python train.py --d_expert=96 --balance_loss=0.00238 --batch_tokens=65536
Below are experts of layer 6 (counted from 0) of a mixture-of-experts language model. Rows are named router (the router's row for the expert), down (a neuron's output weights, with its number) and show model dimensions 256-319. Each number is 500 + 40 x the weight over its row's rms, rounded and kept within 0 to 999. Numbers have three digits each.
After each expert's rows: a language model's description of what the expert responds to. This comes from a sample of Wikipedia text that the model never trained on.

# expert 21
router:365564492529501526524480520553470492494467502524502492518496503570460487517471450476527483522450500485486467466474522527471473512533481417466499519563500523465512542506558507505486558450533441
down0:515457493477498550509519450427499565531583490485476472518537568463491532477485475491530491554552516511515432466518481437473541418563476555540465526514531432517442539518563504448490503468522512
down1:463491497525492479594447530433533512515518485496472498513530524507540497501502505450445536531584571393567488547555490445565494457484507482488500498492496475532512458480458476517463483493522439
down2:460450526492452487475442507508508470438574520488474509451477571492528523502500564479479470529469477443453466536486542478615518510479464455575588503558485492513523457551539560469463449460445511
down3:594513488502508452565456491453503458513505484474432521450489491542521485490498482489517504544563494518452503480529476496500494450494489505531507538435564542544515559487431544469506519420461498
down4:462467489503523479464455541445474548482511511440525462535497518523533487530524525519504449503640526556530431533495534544457540489485539508481462532527455441487475580526520471537479514511550491
down5:562531505431524519500435467520581501540510545491497542464497501488524534515491461493591554577536434459419469463516470534591526465470554483519515491463549515540492455488487585502580512469488474
down6:530450424489481512520520535510477546533532564522513556440525480514466500541516496553460488526484457424507530509483453532578468470549442450494528596492521546512487461511471505523470504441453444
down7:489498502495491549572497538447463517475602522526416449545505491509495526461438441482519449522513572491505517578553523530490533480524477544494482481519440462526473544543486524492544509512463453
down8:540469548542452498512511436490480492527480428549486517523488459469506446446465418517504490513483484501528489549503548517540490571466464519484513500457584475513482528523539437469527524569541595
down9:448501492527471520496487512441484477503495538509501474466555546478541504496514524455513502519535588512571479537526486439516522441468518458518533492547458444439451516493428501469458517580490505
down10:486470435486535501513509585509488572512400536432459467544473547434477498527480451520494466526463450497484452455471510571463438540546510451528527557534461466497497470516539508544490486575507461
down11:473533439446467462479533499513521501454618449551507517500455553556504498469495472436441540456516574518564495453533510488484488551531576549535499464506500467595482470532484479504559543586448545
down12:454425435499499445464569493547491460566542500529492463574562457483524491554526548568487452524470483522488562511461466537458516477531476496493462502491516522488564421519520576548485494510537509
down13:452463530530500489515486473489489596459588469433436475492586528497481496507505552502496462481523513539510486506478428459537571564534483591519506513545437454444554472486474466486438455491501516
down14:583462479464500521485540488439573456599464479477538507499519501480517543517500591499544501525511510592508538483445501436451565501561546469560482521429480512502524516513454484470501484469476449
What it handles: Names after naming verbs. The or a starting a proper name after known as, named, called, renamed, re-formed as, or of, e.g. The Domino, The Hollywood Reporter.

# expert 56
router:501452479504542540427525487571554497552612492489510546500435555407538543534522480523510468511547428550539521494445486499574492506511511512503483530522571488494471518524539523458502482499509554
down0:517521551487477386533483540520457522498522513476507507482505516496498539450516485453496479478508507550525505450478513493506492529487535516502439451515481500475540559542479501498502498480514541
down1:507493459497527552467519453485487534536426465573563505475494548482480496461522466499494565499483423485472540516415449455525502531511506423519481471503482554576469569466513512522453530486521467
down2:488537506555587476467507449528501472512488519526444537523478514476540424559511444511523574500430451493510571460536553439533391578478550524487492456591513492492489475440455462535504487535488472
down3:469517537522546495519457462416530534486534503446543419452512499597538505483552488445542532549442546393513516484486524506434543527465518534500527523486472478518499521567459493540459521566472558
down4:522521486523504522497530561555480464440505517571436478463503470472560484397468512526556507481483510521424405520519491481484459537511505507479503491438549546408526510535519529536441474505519586
down5:512493458552523498463466539486487452457548530570492457420471473485425466521533477453525571507571589460511449493476514476538456517511451451494538527522520437493453455482496533521428530538480535
down6:618471445600481520492548550459476564538484473509477445497495487484544534463561514482491540568443478504442505443487490482497484525437525484493474510495488503490510423516539518525454399504451480
down7:587498542559472496454478526471495516534540546443505461528503469510537452476523472429489519557515527494482552551484445487529499531520460434543554554545556537577506481467410500541538473516478548
down8:421421555462518490535450407484536490530573497497491544495489514478521492580524487458503443517516545491523481503543525472538510471533465491545469529508573439489534583509511505466464533427524600
down9:435485485563507566537450509508456505517501539528488421509521528531592499514466495516486541471523503509514440493478537476463465510465495537498459500472422466505521534533530430483531483460565491
down10:527496502538492459470481506480532461547527508482441490455482451503536520558508558496514589499461510480549418503583519439518489491410511487479559495428497474471497466525541423520523448513472507
down11:545500578461461491453465522495469521462497526484493516548495506523501497471516466528531495446537495609523403429514470529493482479507498508511519442546515490527482505481430479500442536460513570
down12:486448504534502500458506449529525453562503469491408469548492508483503460453527563543608501566361534478479437511503494502434492500523534538575498461456503502487530495535529481494529521465500496
down13:468521448527532499510486456459452499442502516435455521452531502526504514507529442450468469553521546497506512506488513483517437457460468574560524485501509452481541437534511503493516519470554536
down14:471525442439462511474466524456493428515494564579535530440557488492505471524498593522550471494448453504530495508451526480504469494512469498388492447560497455466499505592521526496505492524508467
What it handles: Parenthesis after numbers. Opening parentheses and en dashes right after numbers in sports records, tables and scores, as in "11 (59–41", "3–0", "(°F)".

# expert 42
router:533443469403467486438539491580526517495503489441524436505417427571539560498490512474589516480506537462545512562547538519447480545445486553499508588487544535493472517513547498457478513514443483
down0:443539553526525517523465545450539549451512531539451495484523440472508497465538539502474460509469516583555518540492564487530455477528473505447560463541541455552480547480537474515496484506536476
down1:490511455497537455527498555509446568458435499433505453450466422433456531521503497488559453522478514494488437533489474471529544437452506444494448543538498503484549475462520560482481438512559445
down2:433477464507506527493541473533527469549451489462533502521518477572560473509516597496466541476533567388525537532582484503549511539522501487433488483493519507505509514448509491526481581520431521
down3:450480506482475461506489541484484534516526501467438484457451486509492495424528548523456506566452542487482500538483554555500522519472395513497534477527465437526482539507556474435456497512538560
down4:536409503532469503465521511572524506470533472530499486444503506491555471536486487536515513510513531471537448489488564528479472507484475459473550507473522517483534490499594495494535510481502537
down5:522482525410458478504467499515485487537476529466535509469509547533493440492484487507522504554559530493468482500602475455495518476489456519479524548455516508490487540467453501443460524466536576
down6:450363458485494419532496512511520465498485479484475433453409522469518503505481458500472464484543491527507479498550488528490439521492552459518483483472540453441455527500478513486532526511513523
down7:493559466470473456468504480497449501478463496536521572467464445506524511594518523469466538472512511489560527519535479527509492496551514462482436499472606588521442518481455460522455490503464564
down8:460479453535522519513425562520514568562490513482562570512487498540486515572565548489565472453523552522449583497545416572463541490524541474492449447461400546437552460543468458540510511414507482
down9:487498412505464519501481521484454520506529550525484508583426523509479516477452444465477489531504484470447486516491483500562473467479517475506515472453491487499450508559412460548557536492501520
down10:529502534514507487478516470410443515500556524487407540517553490390510529518537424551492563495511510528468518460570431453479504459486523570494476497605481491539425555454480515473519539586453544
down11:511540468471437550511513413564632540476474488505492504516486450511487479594450535516505597542439529443499515503464456490528477545479605492448470545472485538533549494546466551536511494521537505
down12:532636521568438526555557421454512568466530556551414476521555475494541589481461462537542531529532547527509477489532517467472500549550469516532560378507508521532460583516513462468507521468500520
down13:550566571508490534512499473537497537400500528484464490476543467506417561463505507553479539518486561561526481587518497412507576502508505514518510492485499486562526537468442511525522496489475512
down14:491444533491451421510499455474487531475527500524452551509532598403591496526475485525484444452558517460524544460525480486431486455544559570508546535552492478462492489567533559506521504479488512
What it handles: Main verbs and auxiliaries. Past-tense main verbs and the auxiliaries had, has and have after a subject in biographical prose, such as wrote, authored, received, won.

# expert 49
router:478580455479538479593540514453494485546489591482525466537526450498520499476501526488503511533467527472555458512483514439520647488527442536476502480501454537418465494515504509459507501493482485
down0:533452501515467425552460491494519506495505498525544523561498524516492557534491490482462455447537517406584505424525550564486481513542504509515552512553464544509529609499566519448532539523583445
down1:502460496527498491515474568526508497536551514498453468535482511510531478500498498486461506489529503539544573528465479507520430499508571504547443566420441516474517444481452449484488516429495477
down2:457541534516553485450486489481464505509471558573497498473508512475562554509524393461525579511437525509460570491527446512526512518509488462501473585484510473488471423443587510511446509522523415
down3:497489500485485446516502471541433509492434520459495512502527429504447475502487501570503430548502536494563426487507488483567559561441558521468517415500511533535557506482476411524452498530473508
down4:467521579618491519550455448495508549485542505472395454440512487479448505538493538499511505567559502434556489528463450532459528470460449546432532548453507485591499478440492450538510504416506533
down5:565515457471423487515503560517564498470408512541512508500506526522502480541513427543418511456493469535477533470490578432565501478541539460526514560489444453453519555488482531497498457519526521
down6:525479515383508452497519510510567429593521539423462501525535509471504482526497533455500508540459508471455489535520467510530508577490494554598464528498548477462459532511431509432474463484555546
down7:471529492497485528470449511445496497471577575506525511502579427510477527509522521425467521499449538559435520467562442536524489503470493500525495507456529484422490486482500517540409512523449454
down8:477505523477508522511461473507499504525447463443572506498542483504615477481507536564612473496507526498423463550490539535478536513447418462554473487432596459534552516518499482494507491442477520
down9:477338553479512540517449507454502470547530451513427540505535522493537535507450503505527539506560561453489487452466509570479529492413496473498509529479496468461451528498521523480481493463460474
down10:589532492458459513564519506470483456503554466492424469493474482507493487448510577498471509520495515475456559521523511478516495488503491521481524535500496489514523461525477550496507500535546532
down11:442537516497519489551428497511532506494568497545532485550467564503427502501490514517463517526489435560462466532457469477490489499533526544423533475612564529493476563495441503520596525503499495
down12:538461535453459515554501416472543531419515434498487510476568606519486407451495489464516617499445454534514492516540507465494436400477594491510482527548529478476523452457597491478471496518479490
down13:490540470524523528454452507495481452472524599462436534436513502493561496539574513525554544522457537457505583494474537455517533503471500503487484464444470475456464543412590478452504443509529501
down14:553512489570530497515473490559493530486513452536491430459533443497504518528454405505509551456541453470538530524485520442443468491461493489503539481526532423558545493501513511507531504460496539
What it handles: Foreign name openings. Capitalized first pieces of non-English names and titles, often Indian film or song credits, e.g. Kar-, Am-, Thal-, Vas-.

# expert 11
router:465496524437468541519466519485509394505477519551538478487543505517462477550440533509557520470456452567473485484464503594523553525524527500521465545437494537499547566540533447568432463528463521
down0:486546452472439555476572523593483525474468509498487545548423534512528505482560537481515502449548414483470602536433607496533473535548525514548523496480555495535475558427535562551483519502553498
down1:517507495495500519515504568470575484518484508479474479461517589473478429551450442475516577556478488466424470402491504486545485532499521430551459442457509500465518517490505524524564543468492475
down2:494492522591492511484511509480480435479460538499529472478497429562486498512481502505427554470566527514500545524446527464552511472570472446509485449412544549532493494495500573506455506513575489
down3:466538463513498572499518539539454487488535518446442483542599517516541513474468495480514490492528534456460509503554458456492486524450506475537466511491489477558469494526467481516546458417461528
down4:481488452444544494493500486530441515513530538487519508520421551544515524521449531510480489443501530498545483509523509515491501490521509501509530528480432500529494566514477496442443516433581496
down5:481535493460467478531529514478522508458512499503476494522551490471537518517573478496493534524495492483515576433455530482478536547483471509458510485472544449492468458508467515494606554540522528
down6:490506490485475471517511487473521499492490505590472469531554526538545513458532475533446486554522533454522580457503608481525491498511398497503483523509512475464460502525491499508499497525590426
down7:507500502518520539515524452455512447583439521568495491559521445481504617531542437478424445548467468462527509536522448568492517476512417439478434527561533600444477485524451438535485513544484551
down8:497541498498493554508498474513505507530482516552451459509480505502498471507429490466605565496447396540508447483456507548539443523513480407526482532502428510424476495504530427524391523508475503
down9:450481473385470464505460526510462475519576498511539400553487458414518416498429522478510569506476517564461490456457519534510526519444517460576526558378518480497545502511500520485508474452427589
down10:477504514527570493461476573467559529469520482436463472538504544576505585488497375493529489462477513457463436459481543504459454514472546479466556450498425546528481553479449461556530570466480483
down11:546497502451563456554533469545509518483389546566539522472478459470533502537484543491472478529444454522457579478434532475508530512522426464499433453500500547438530482573522527505473513482493481
down12:460537549526525448460519489508527537487511446551544523375551483495497493487488504438537536490493503531462476487467504481500466504467459516466512549478441521524522444510493492519557414515467472
down13:518537491514500525496497473499409549532524519468503486448486498498517465537418503492478521450467481501514489468481497517485514570470574452505526476471441452469496487489469489462478483538485454
down14:492485470482557460491489516507509444537475553442520508595425544476468477518486385532502503512422440509461496446412466547550503493461533486456529493507531514566522444467525447461486485512502560
What it handles: Table numeric cells. Digits, spaces and separators inside numeric table cells, mostly sports standings and results, e.g. 1, 46, 116.2.

# expert 35
router:496461548489554532492538494525440482557605481517477489507468491459525469492455530544575552494522439460425486464556537546580457512531531498499469491488498496500502482566492551432442413496495542
down0:493457496510516545430491481515474547491494532477495494500527470507505454497448511563503434503539488511570441514539467505573479506463557539517464536517470457580455517511554439509442510479512476
down1:484506557477511415505503541442461512446609467519570561603545561477514507419489498510463511511493541517489449513440471506429455450523502524437460529462559440513513498471461459506553489478544470
down2:504502570492464546489465570505568507475484506476506481490521421463512437525465474493496414495514427536544514462490444588540534507419492478528486486397526364501480547547424497549520521557477526
down3:533476378495503417509465470506532448534537525432463493474472523441442531507466513482542562465511519532506440502504510471572492530468508465457507499523525487523581507461481518586547519411544456
down4:508471432520481500533421496497455525484500490425480461484441467554493524474560484445505482439479442540561581450477479412537452553431458519504419470505501471491506540521504530531455468505503460
down5:368511528475532475447496484483459547543531525527508503563505526503483561572485482498509500482482508519439482478478494487546500487495518541503469497562458385494468475495556503555532521538503508
down6:468484494528466523463511525462484475508565465524457497430425602482458479479488479543451535476483489492430527533465546531530538521494494473584512542544497502468555516472537517419500452427496425
down7:533517484439511497567546511469550506508429514467535508494513497546542534522459531488512555536452465475460468508486477443521440529527485516537552466481495468428545436480427552478527525469529494
down8:508543475521557505500490460574461477533414528428461451533536449509497473587478513567458529470589491511474437471555474471547513553517470528502533428543524540496516522470491572434573483467506574
down9:502494500546535477461468510568524526463489527468484432467448474532439507490507553537462510512436439508520513506479528524525497466525501474559487516475521511525488513498541509518518494508438495
down10:555502481520517521599506459475476426481445449520542455529509515530473512448519547459505545418443500558513467443462510531449507519550530483539451442478535485483476485468480472495525472472499498
down11:521414454498569500562492546502500432592488628483526478483510515501502487441482591538464514479525483557523514468423525471520565496542460522570533439500423485463454432540514485461513576476491495
down12:492532500473490524475523497529503472538483540491496486551505509476523456480430496550497521545465517512434453484485504504481566543529554528497568477500492531491553507496484501511503539436569524
down13:513497524455465473479509432488458515479516460514500556551464532512488555565461457546511506521456508477480513583530491527438512488498513532483477528480496562571526462527461535460454474528443512
down14:574423425527530497518492469439488410509534480523550504476474454446502486450431426515470554499522492552527469561534482433443491543528470543527513485503508497491482517553550487493558499472461549
What it handles: Table and heading breaks. Line breaks ending table rows or before section headings, plus table header words like Candidate, Pos, Swing, hold.

# expert 58
router:551461452495550527533458473527470515491500523529495500496518494544474514557472488467506534554481401448540536556480487625617508511440517526456514537433497471533503517557571510467431390511482475
down0:408475527445461593528420479499584422542461576460508499520504497504466487483466532465536515491453467509498474526475444529519492525467537499483460468530479460430527520534488407469527457490550459
down1:543484521485444504492530452472444448500590551419511531477500562481480520499592514437566520464423488541473553557590509506470481511569557510560494549464499510490466524522494536453479465537430453
down2:469537516531514533467500483557487518500488518458488468450474514517492541534507485445495479550525511558538558485547542440536485520484502499554535485481447512524528535530507584590425514462553505
down3:521478569415533544498460533538566405544523520543544492426519478522477489521511478435593525523464511449473508512505484609486485488496520485476494532522492578553578506464496505464528461489437471
down4:591538572491553592433462526535538563569536489489477494516516493520484463491503503553552458505540529469400407532517502453501517540503546565493494533525556498497494527553483473487503544472531489
down5:485518489558504506492502475481473496435586475461540583519521548538463511475481464477470413517421492552474520584547567497518454471533459505526502493558535553517479617448464545452502488475623513
down6:444506417518495434544528501474514467543501551514488565449494537480490564517469536477527539512443504533468427536517572497518453480474554521549589519486501532571524444447482454456488469572434466
down7:505504470460511553522412515465509481413508536526472498436458404500434418525513448431474448441508478486483557480410561487474538404494516448505502514472483476452516528515520466505498604503538495
down8:483518446460472490480560431535499502509521455526506485485527501462536497473521474472520546509534516564524454522481464492508525540456477433442452495503499470530431589496496552517529446533483550
down9:506415474521497507537482560491491499526469465462526467583480493497466448519533499460459485454504482496496525564513500498439462408468526517502473477563505507479452537562460497541520480495444432
down10:551545472526489479488510502503492464530506572526484499498510554471520543495533604442390558466488491475534505474495526592531470548512529457475486497536523512498476471553502493428494515504508454
down11:488533531521505520535468484480531543508469488529536509475501554504482515505466512479540417477540396572526524494459468571457504503591504525499517523511550626485503525459554491502512550501489402
down12:548434454503487454546532476462454505495527471473553514526494468465515466528484462414424494423462453509510470555521504497382513519489565528529504518551518532485463448570460514559496489505472465
down13:402458467517487462484495469541447532489591508485485554536559504523497520498503495489524439527535487535468484531524466490484520487523511560517498456476493516457520551461495603388450550494580470
down14:511541490463491445503471522475491424465570513569476502536520470492565517487527449479449553498478522480442507469528560545481533522485521470476552521509445560536572446510540471487539573471456486
What it handles: Decimals, degrees, percentages. Decimal points and the symbols degree, minute and second in coordinates, election vote percentages and measurements, such as 93.8 and 72°50′.

# expert 2
router:528519485459466488514521480514485494447512515513534484517515512574491508471537494484468477525526545525499483518500474484537480558508524518466492478465490518502545538455534501491495544383461534
down0:517494541483533500574424525446455461501536447505442468474460479483529440462484473485560554451536560504463516459485469502457469442438496445416516498516568523407483547519510511479540474488519535
down1:484536489482482564548471501463422531513487522472525502508555485573445525543468498506481455524513512475527508434643478470524509465501536544446526517501486439481450560474516495503437537487504535
down2:450501429558467566503567482575500467509560504502474487542493455502455477491588479615553495447531564497523501545540459543502506523460497452455492494494497526529437503512557492504589495535539502
down3:455451508479526484517506521492476474486512446540490470537573492453447438468514400527509498484436417527527522537418547526522491488562515523462457522497510462445491419556437444537513498529483485
down4:514578512544493537514501519473523590582491546517517568532493532498493497514574495434506508488533483529499510491462470583534450565488506533476458567508446533510555539437504514475436513502519479
down5:464499432522464509522579477510518560546484538445524543548465502418463520467462449457468502542443531530438508508484420505512445610445561529540485528530476474430486484466476478490500511543447530
down6:431530474462519481488494494533498511500508489495491563482515377502480505465477493476462527399412486520529493499460516539515483499526589508554476457468514509501525449520511533458449573449529559
down7:490394461541554505488572518509537517476544441543524530508470501491464475543554482517542479422451464548494554440522497530447466479525489469484472544475601491472519491494517564562532534556556568
down8:547448538511503468471455520574497498424469485541427473499556517566520507525537527561470522546503572508511510448466559558513544534511506490452548479587447476468448539482488545518544498450432555
down9:492496594548555509446454502496474500483499485503535544431536488442524552458496462480448493478517555479427463434476547473529559464373491498498569448472512448553552433450438508472453414552484543
down10:496520513548449415489464431549495467523479560460513503503447487525480510408579570444497511527481481563482498544511459474592475487572467543536503561474509492572443548493540496541529541477468441
down11:479519540565542481516519478523444567509455426472496494554444509515438481486522487504539487520509525553462503524491486504442524560492486488457487460492546503438499485448578544531436491554485559
down12:500550463528450496480475533487488501494566474463560555510501529506513458515513463506473465515488476500454532531525452491516487448480480467510539481513504477462576491503484504461472392539444487
down13:516417508533458514533510448502528458588475479553518507526493463537524525459508493489473512500499449436481538485456628528466441503437522516530439499549466539472486476544514556515593537564507516
down14:450523524481525483508545453433434510561518473538383466625466508488508489484491471452455497481412478475429491477543555457485503491502448451550503516484506524551538534531468498538481519494503428
What it handles: Relative and determiner words. Relative pronouns and determiners opening clauses or noun phrases in prose, such as that, which, this, same, these, different.

# expert 61
router:545574526451498512484468522481505523478441523503535501519453499515511466553513502506532526450431471525503511521478461471467542474475530476433499523458540529454512565514409500482529505547447462
down0:564510509364549479481475514583553453541478558468465479568472462458518450448498489537523526525483477517476467555466456478430512458466535520488437584462542495474569474441465501475477493483504531
down1:501446545502519448526449486501497464414480529484463504474555486485557448511548544510477448466533512462468485549564453445400493471506500496449499491554453580537507452506498510509497545507520598
down2:505494468561473475542469521503436486468482506461529551479535450484492468548522524484459517549530513486458496445522505493522441490518477473548504465513449462524499508536491480482427500498456489
down3:445462568528494526472437501460550519441491520446541488509514454446589503563525520494568466476479503530519477484453450520494525463543515493547486494546474501450573520514545522496475540513493411
down4:451547539484454517488498555514500543482478515567556500453449495541484477505477433504470557485447513531517503397464466504501482477452533489529489534551418515498455472431512469571475494523435539
down5:487411470506470513506464489463492493521472457516531500482584484500466542532476547546459457526456461514499498486508462476477548539522482478483567442531489508501473433520521494468530504477522479
down6:539559466525400430501467498535538602496533515576522526552504510524499513493543456537480466480578521431512456526537514537527472503541514483494510513517501578443449468513469551411415561476483519
down7:483410515501465497544495492469482499504475438457530503486549508529476530527483590502537461495474489533522521531498430483482581496500513483539530450511556496569524444459486525479518492496545495
down8:544577491480556488471495507554501492518518563531453481523420484456543469495498432479493536507536493445450477473505539494512429472483507516449475530476488516470516533489519489525484475513479511
down9:473549506479461530484560507515453562494506417470491535535510493535459501506475466483493525513424466500528422500431572554569531540513563540524513498506564495487550531438428477417498487509459473
down10:490550463494393477499559491514495449484533541593456547500532497559497566500575476499539429491484494497508507519482473507461480533459440542484534438514534553453487536457487535492508514516498564
down11:482523487558474502561509519502522517497528505508591468433485475516509561529542521499431450440465534489551438512488497594526486504534461479504420469508529492500570504564545521571424458500449521
down12:502428526514501489507503501431453515534514415450574485477567499498512530469495508514524454546521516524494495512478481507503540536468526484501575452497502479511472505506491487468520488470563497
down13:549517470506454564481540537483445497434553408498480515501468530483485435569487559431522502484396494480498488514431521515481488523457503422487569553478537479563553478529462515527444478523507587
down14:513465492420477517479503608410498511490496448458470542545470519517509425466469530552537491444450522547494518531483425499517507465444461472442354492549473499442540546482463485542570483515521504
What it handles: Digits in statistics. Digits in sports stats, scores, counts, reference numbers and table figures, e.g. averaged 29.3 points, 223 appearances, spelled numbers.

# expert 23
router:532513516506490469476498540527511465527473546527467504563469590553546545574509545546471468468495432515495457434372540478542534530470543469481527491518504519510540489520526490504544495511536536
down0:460482499528489507501574473425445523507532463524528504593435490431495517440521429485553440433509467448575536495599490519441520468559530499517535523538377474533538522494499539505530494527500406
down1:490495496563499501506536492447471513566495469539452540511488578477467541489475531499523470464441501497461499529607525547508474562489491487521557498524460471492544511522496454515468423518503389
down2:507408479437507442581502539531497494521593527478442427555482468557583470547448572526532549498469446483526453445569462551504432486497557496508500505489519499540512465479503473543479519406456512
down3:491482485457486493510606534432452483459505578468500463520493579463527531474486542538519472491617546458508502552448506566535523537467496501528472412520526485464379445421463484489447478467519524
down4:551519431556453437503566461527569492472476473508498532525457523502530552455467449451534563489513491488497515549539543486539483467516446457574454416490568507428503504469521466542464538566484519
down5:460501559461553426468548534496498454526530534462529508463469509427448423483442456459527481482451478532501474521539483430485470539454511543502502522557485479474450525530447549516513443536540533
down6:474453525499568530483552460436546504555582472506494483516488463554542464541539507518523530477462476545471422479560533556437552603442534481513489526491476459464530537491498555515481540535512471
down7:548533522446439557552469473467552478538459533460524435507526401514507505463573498511513517475492511517513530518527440499526458426555443485491473411483489515520511457493499497487522539485492446
down8:493549527511470511524542534513475535503549515503429446496492507621453515521535524497519496547498504502513576501524538491558467496585420456542523480488547515488453554464549525524576534509547478
down9:512498424524479537475531551488524472563509558515517576431544550491448471509543568534461510543450491484492533520458464542499507467444499515497507511545542528543549466457471552512558486510532456
down10:505535539478476555537491500503566406529497507433558510501473488554544517493536484464540492512559516418498447546449489482552519497500491523514491449488530507479506457546561464523464458506508484
down11:530524529543545489519530501497546490516411510470492540463566551469562536510511462509467497472523559469490485517578499468520466522466527473500526493459512493487599524462472506531558509517481491
down12:467518473511514540470539492521472461526470547542516469529532524559499499522577468513486549498534475496559531425519560528555449408407472502471445533550471513485541487458482538473465442484479541
down13:419495539511455534507525495505541473548569472460463488556450541443507529497482500526590461503423477509464464485504534540512516466564630518475550492474543516518512523519485490576565568520536501
down14:479490483420533561459521559501545507525470510473443444548500484487494519485471501582470502530427470545538505487464464555519585499478512519524427497534492435496533511509527526506524516511542487
What it handles: Military units, ordinals. Military unit words after ordinal numbers (Regiment, Infantry, Brigade), ordinal suffixes like th and nd, dashes in scores, year digits.

# expert 31
router:497522573495505531543555446480522476463520462528523539566485526492489539443485517496501480410502480578516502525470558522471518535541478466553496512418508473465501472532467500504532518493495524
down0:419454522530451501507547532519518544481502465472490525514481447504482520442477429577551514512535469517389456470522538461504499533460476476488526536505466506553538455497515513509459517463498448
down1:467466481453497497507560490516458551559448463556504504458511520505406461513493564522458527558484494472464550476534530447509456475493515440517524475495482443540419488573511475465554514496511496
down2:550548562463538549474465514453521509492495474492510477478491511436435417432433528470544515566516561459509519459442430465427479411485518508560456543478457499470497536427459462501562519603458501
down3:519497516477599422504445492544530456503516522487526482603495553516507434482475540502505527529460533432460501550475453574499480517502516518495515560500543515500495468488443515357430488539509557
down4:546529479428482517539511496476507492548468492475448460574527530491527463546466490553509471477519522456535485483481442457532470451461563511599547491421528485468475491453466529477545537448452440
down5:452542531497510480550465482515534439469515448507459489467514543439445473477469490528505535529453540509457442461450566491451483407502442546523442512586513449478523547520471561546558424549466522
down6:502550491573560521529433513512485471500557516587485495522521570543474469519504457464529588531517553453491507508454478534530536509510483547455499467477455487491498561531507530531464417478479389
down7:488484498399446424563540570508434598571491497527539457421462502508552584511485489466478540502476486557410440464528475488421525490413472475530499511546437463462487435493462507463481476527554517
down8:458475506482511496455512569480514537544494482459594514527517443421505474497504541518453487513422519564485420461477488470611486489530523452589517499482499495431508469513499561445533624478531401
down9:485494437500501559536494486550501488543493449423566555548601532509538485501482439513476441464471514490463474520473470504517517576501493519509435501505518528539445545490506474612455441456487522
down10:471499498511481387499498563577486519470562489516429552524497592519513454481510437467469523443467521500530434499453470514524538541505514523503488476525504546503465508519516487552451511568487478
down11:536508556507485445455516451478492440477525506472433490404521491509488520522479517569507521479524580460487559513508474465541469478527523527463493405573495487563486554515499497429472450494475449
down12:515457515436528514539512478468543528499567515472569494482451463474528528464467500454509522581556487492496454485461529476503536504553546465471490538417601487569488456511510511475524513520503537
down13:470486469500466529470475479577465498487465512533526482466542398479493476487567525466394453553517524478519482528533499525541574475469500491472529578458515524499434487534478460531506476534489516
down14:469550446478508551586578470410502494528520512520525524524548489504533517475499523493458462550500575491413508450478560465507439575515524451525582553507466484534456484506468467523507484498444485
What it handles: Odd name fragments. Word pieces and letters closing acronyms, foreign names, codes or institution names, such as RFA, SHODAN, Proton-M, Mobb Deep.

# expert 27
router:507421455408491511476505552488444474480558480523554509468440496523511444471499473514493512533527517533490498447467435498458517516520430548550509472540503500567510482403451507524533525506531622
down0:498501535509560482462486611476522491546477481459454485490542470529467531416529576467496523521537523445516557426437474523551486560462509476565534525443502508518504414505476472482507541482475481
down1:546549562502475546481449484549488558497506436531493533471450501526551496495502478499485440511494497577573493462455532513484447599427486547544509516467491509483489489479524603518521493536527526
down2:493497492506545481518490458502511475543531498521488549464456476544523473407477500472404577525518473509503460483475437521550527508477541556503473511465432525536558447540563545536564515509547498
down3:521509434490537410424453490509486474520526543519433468469479491478492505511503476522547467486437438476489451471482565587524484509469539472486543472493474497550543394456563447544494518510585542
down4:455560511453556521518536546471523492485518457489584590477556494541428542447481511479468537472527459508514563457457438563483464486446472513507443572457464539483419489481510522522470498523525485
down5:514468498444510525505457485493526520588551472509516401559475507513507415533534426454550551440531446531471484490517497501532542419493523491491484537514477557493490508480575502461552503512495464
down6:524500499461496446541470509559505437516527498440481591535518487509537545475550499503501445471470500540531510518488487503624489402512497516522526523527481555475541557470493558432528521515451516
down7:515547499508588484481561500482496499551489546491515547501547577456523448485543494543481494528484587464511524465495464490545460471558487461527509496542492467501475448508448464560531432489524502
down8:499538501482533522518530478510490490507454514545436536573539470578502521486486465513566436546526496504435470515506511596463482425478498515497468560482538486501542474456463495494474551460546500
down9:440481397499530500490494489470459581497387572421564468488547508538499463583543536534475506498464476514504489486404564520525459481477500423521506497421491478445517495552479487530518447484502446
down10:447487489510523542437468504537520568505583477509515524506543502421466511435543451491485511506457524441537494514509603460571480500475516560500479486552492484552449497574561515517517420523510474
down11:498478572516535452448530446571545454477475484531463485481544434470479507482479480486450412480554576503505505560565495521562533516553493507509550498571573518495519523507435450484482468563531536
down12:463517461513395527526508521584505502486468536490486486463530451548543478458487540472486487370508555579470511534452546488493439464528544524569522486489531465529524522540494582533484520512519570
down13:528504484491513463525500536537467466441440543509577524517455594476501449458558506485505476507455510504479529560412452503486490503476440492534500372470537482512505508500518421526460438533550533
down14:522545514517490502481512479574502496478480484447479524465484482470566565456500494482492492542540431529472534505483454512626588473535441484532481496517562485517568498537471504518489526444467573
What it handles: Abbreviation punctuation and symbols. Periods, spaces and symbols inside abbreviations, initials and codes, e.g. B.J., Ph.D., R&B, i.e., subscript markers, spaces before years.